From a checkpoint of a small mixture-of-experts model trained on Wikipedia.
Size: 12 layers, width 160, vocabulary 5529.
Below are experts of layer 3 (counted from 0) of a mixture-of-experts language model. Rows are named router (the router's row for the expert), gate (a neuron's input weights, with its number), up (a neuron's input weights, with its number) and show model dimensions 0-159. Each number is 50 + 12 x the weight over its row's rms, rounded and kept within 0 to 99.
Before each expert's rows: a language model's description of what the expert responds to. This comes from a sample of Wikipedia text that the model never trained on.

# expert 45
Description: Line breaks and headings. Line breaks, table pipes, list dashes and == heading markers at section and table boundaries, plus section-opening words like The, In.
router:60 55 18 61 45 74 45 51 62 83 63 36 52 38 19 49 46 24 48 58 39 57 49 47 65 49 51 47 60 52 62 69 54 44 52 48 48 52 45 42 55 42 48 51 44 61 35 54 57 40 55 41 67 38 52 60 42 51 31 29 69 54 71 45 55 48 35 52 42 30 53 42 37 49 37 48 40 78 37 57 46 24 27 40 63 39 42 61 50 41 59 31 46 83 62 60 31 41 47 49 49 71 53 49 46 50 45 48 48 41 40 61 67 64 43 38 65 54 63 55 47 67 59 54 40 56 37 46 29 49 43 54 40 55 54 55 47 43 59 52 50 43 48 58 60 26 58 73 48 25 23 50 54 41 52 59 43 45 72 66
gate2:46 40 62 57 48 70 38 37 44 42 67 39 40 40 35 54 40 56 51 55 47 56 65 58 40 47 56 49 55 58 50 60 55 49 35 52 50 44 44 33 81 35 60 53 40 66 55 75 44 29 53 44 54 44 45 59 60 42 43 71 54 46 61 66 66 47 41 75 70 43 63 63 48 38 63 60 29 54 50 52 64 44 46 57 55 50 56 49 66 67 65 41 46 50 84 45 37 37 33 50 24 27 65 47 65 68 43 42 58 49 57 49 56 47 68 63 61 61 54 45 55 49 33 70 53 42 24 42 41 52 78 63 38 63 51 71 59 72 73 42 48 54 50 56 30 41 63 57 46 73 56 34 45 76 46 45 51 53 62 51
up2:53 54 69 36 31 50 58 48 33 50 61 62 40 49 49 56 45 32 55 60 51 44 66 54 68 54 48 42 49 47 21 65 45 57 59 43 54 68 36 24 67 66 46 73 67 51 59 49 71 35 51 58 48 42 41 55 67 64 43 49 46 58 52 38 50 48 48 57 63 46 31 41 55 40 62 40 73 61 65 42 39 42 44 57 33 47 49 39 52 82 73 61 54 48 56 47 74 56 47 40 47 28 41 63 31 50 64 50 60 51 52 60 37 38 43 68 53 45 34 26 41 48 58 42 63 49 44 57 71 52 70 48 40 63 45 63 43 47 58 36 51 32 42 74 66 42 89 40 66 40 41 42 39 51 31 36 47 61 46 46

# expert 43
Description: Line starts and headings. Line breaks, list dashes, table pipes and "==" heading markers at line starts, plus first words like The and In after them.
router:49 64 27 51 51 61 43 48 63 70 62 27 45 42 16 58 53 38 36 66 39 67 61 48 71 44 53 53 64 47 71 74 54 53 51 56 53 43 41 48 54 41 45 60 47 51 32 52 57 29 58 45 69 43 51 48 54 52 17 33 59 56 59 51 58 56 42 49 50 24 60 39 39 56 42 58 48 66 33 54 40 25 20 46 70 58 46 53 43 45 62 29 50 75 67 57 30 41 55 53 45 70 54 47 42 54 41 58 45 36 38 54 66 52 45 40 60 49 55 44 44 55 63 60 55 55 39 52 30 50 44 53 41 50 47 48 55 50 58 62 48 44 48 50 53 27 42 71 57 19 24 55 57 42 59 66 39 41 65 78
gate6:46 37 35 56 48 52 54 66 44 70 51 53 29 43 42 64 42 57 38 41 49 66 37 45 57 62 34 43 49 51 49 40 52 46 59 48 45 60 67 57 46 55 36 69 35 51 39 43 68 42 87 47 50 43 39 54 68 44 38 56 52 55 60 53 39 51 36 57 59 61 65 31 57 61 26 38 46 54 70 39 60 42 30 35 49 46 48 46 49 21 43 20 65 56 26 37 33 43 41 40 57 53 55 43 41 86 56 42 53 54 46 34 63 23 50 45 64 57 57 55 57 43 62 60 72 52 56 54 68 46 35 63 85 60 60 42 53 48 50 54 63 60 48 67 48 42 33 57 20 57 37 56 63 62 46 57 57 58 50 52
up6:60 74 37 52 63 36 79 35 57 52 45 52 55 37 46 48 33 46 55 51 35 34 26 50 41 47 44 71 43 52 43 49 42 46 44 63 46 53 43 63 60 43 52 55 48 52 32 65 48 66 27 47 54 29 64 45 36 49 41 48 61 46 57 43 29 41 68 50 26 50 32 78 26 32 55 44 34 57 51 62 51 38 36 32 67 40 56 44 51 63 61 60 48 58 58 62 53 40 39 32 47 44 33 53 49 57 33 47 52 59 63 50 66 67 26 52 55 54 55 34 49 60 47 54 50 39 52 52 13 56 54 61 56 63 42 45 52 41 23 62 50 45 76 53 19 74 67 56 41 45 39 54 45 56 27 49 49 48 43 63

# expert 44
Description: Line breaks, section markup. Line breaks, heading markers (==, ===), table pipes and separator rows, and sentence starts like "The", "In".
router:53 59 24 63 34 56 46 60 44 63 72 19 53 45 19 40 65 35 37 65 32 66 68 45 54 53 56 38 65 52 63 66 61 45 52 54 59 48 42 41 48 45 42 50 53 50 41 41 62 48 63 48 60 50 46 52 51 51 32 28 63 62 63 50 52 52 39 47 46 34 70 30 41 48 39 64 36 69 38 52 50 15 27 47 58 48 55 45 40 52 61 34 51 73 56 53 24 53 44 45 44 79 52 29 47 49 52 51 49 42 47 50 67 60 44 49 57 63 56 42 49 47 54 64 44 55 33 54 21 46 31 48 35 57 44 55 45 38 62 50 41 46 51 41 57 20 45 69 55 37 28 68 44 42 50 58 37 42 62 68
gate0:65 59 49 42 62 35 66 53 53 37 28 60 53 59 38 53 52 74 47 42 58 56 62 36 61 48 35 49 53 30 53 31 31 56 57 76 76 68 45 52 68 29 55 44 59 58 38 47 78 47 40 58 66 52 39 56 44 31 65 49 63 46 50 37 59 68 54 46 46 66 45 54 58 38 56 55 63 66 38 70 48 47 38 39 38 44 39 44 38 59 31 51 62 59 54 52 30 43 37 54 54 46 56 70 28 43 47 46 47 54 42 43 28 72 66 38 74 45 47 32 41 34 49 40 72 64 40 29 31 60 57 45 39 22 51 63 57 65 37 48 49 48 54 55 44 47 44 40 52 44 44 76 52 42 34 54 49 56 50 76
up0:47 40 40 49 59 35 52 23 67 46 39 24 71 57 48 35 49 45 35 76 51 32 41 61 49 36 45 63 53 22 48 36 65 42 56 58 29 36 53 51 69 48 41 44 48 47 52 45 28 57 45 45 55 51 63 38 47 63 45 73 48 67 37 26 66 47 65 50 73 63 63 54 59 39 56 54 44 62 39 26 26 62 31 64 37 50 63 40 71 56 36 56 44 40 44 42 40 58 51 55 54 45 62 48 58 36 54 59 76 45 51 46 42 53 62 60 66 26 40 43 63 66 46 70 31 54 14 52 49 40 51 67 54 44 69 47 42 55 44 69 50 42 48 39 40 62 62 49 55 42 50 55 37 53 37 53 46 46 45 63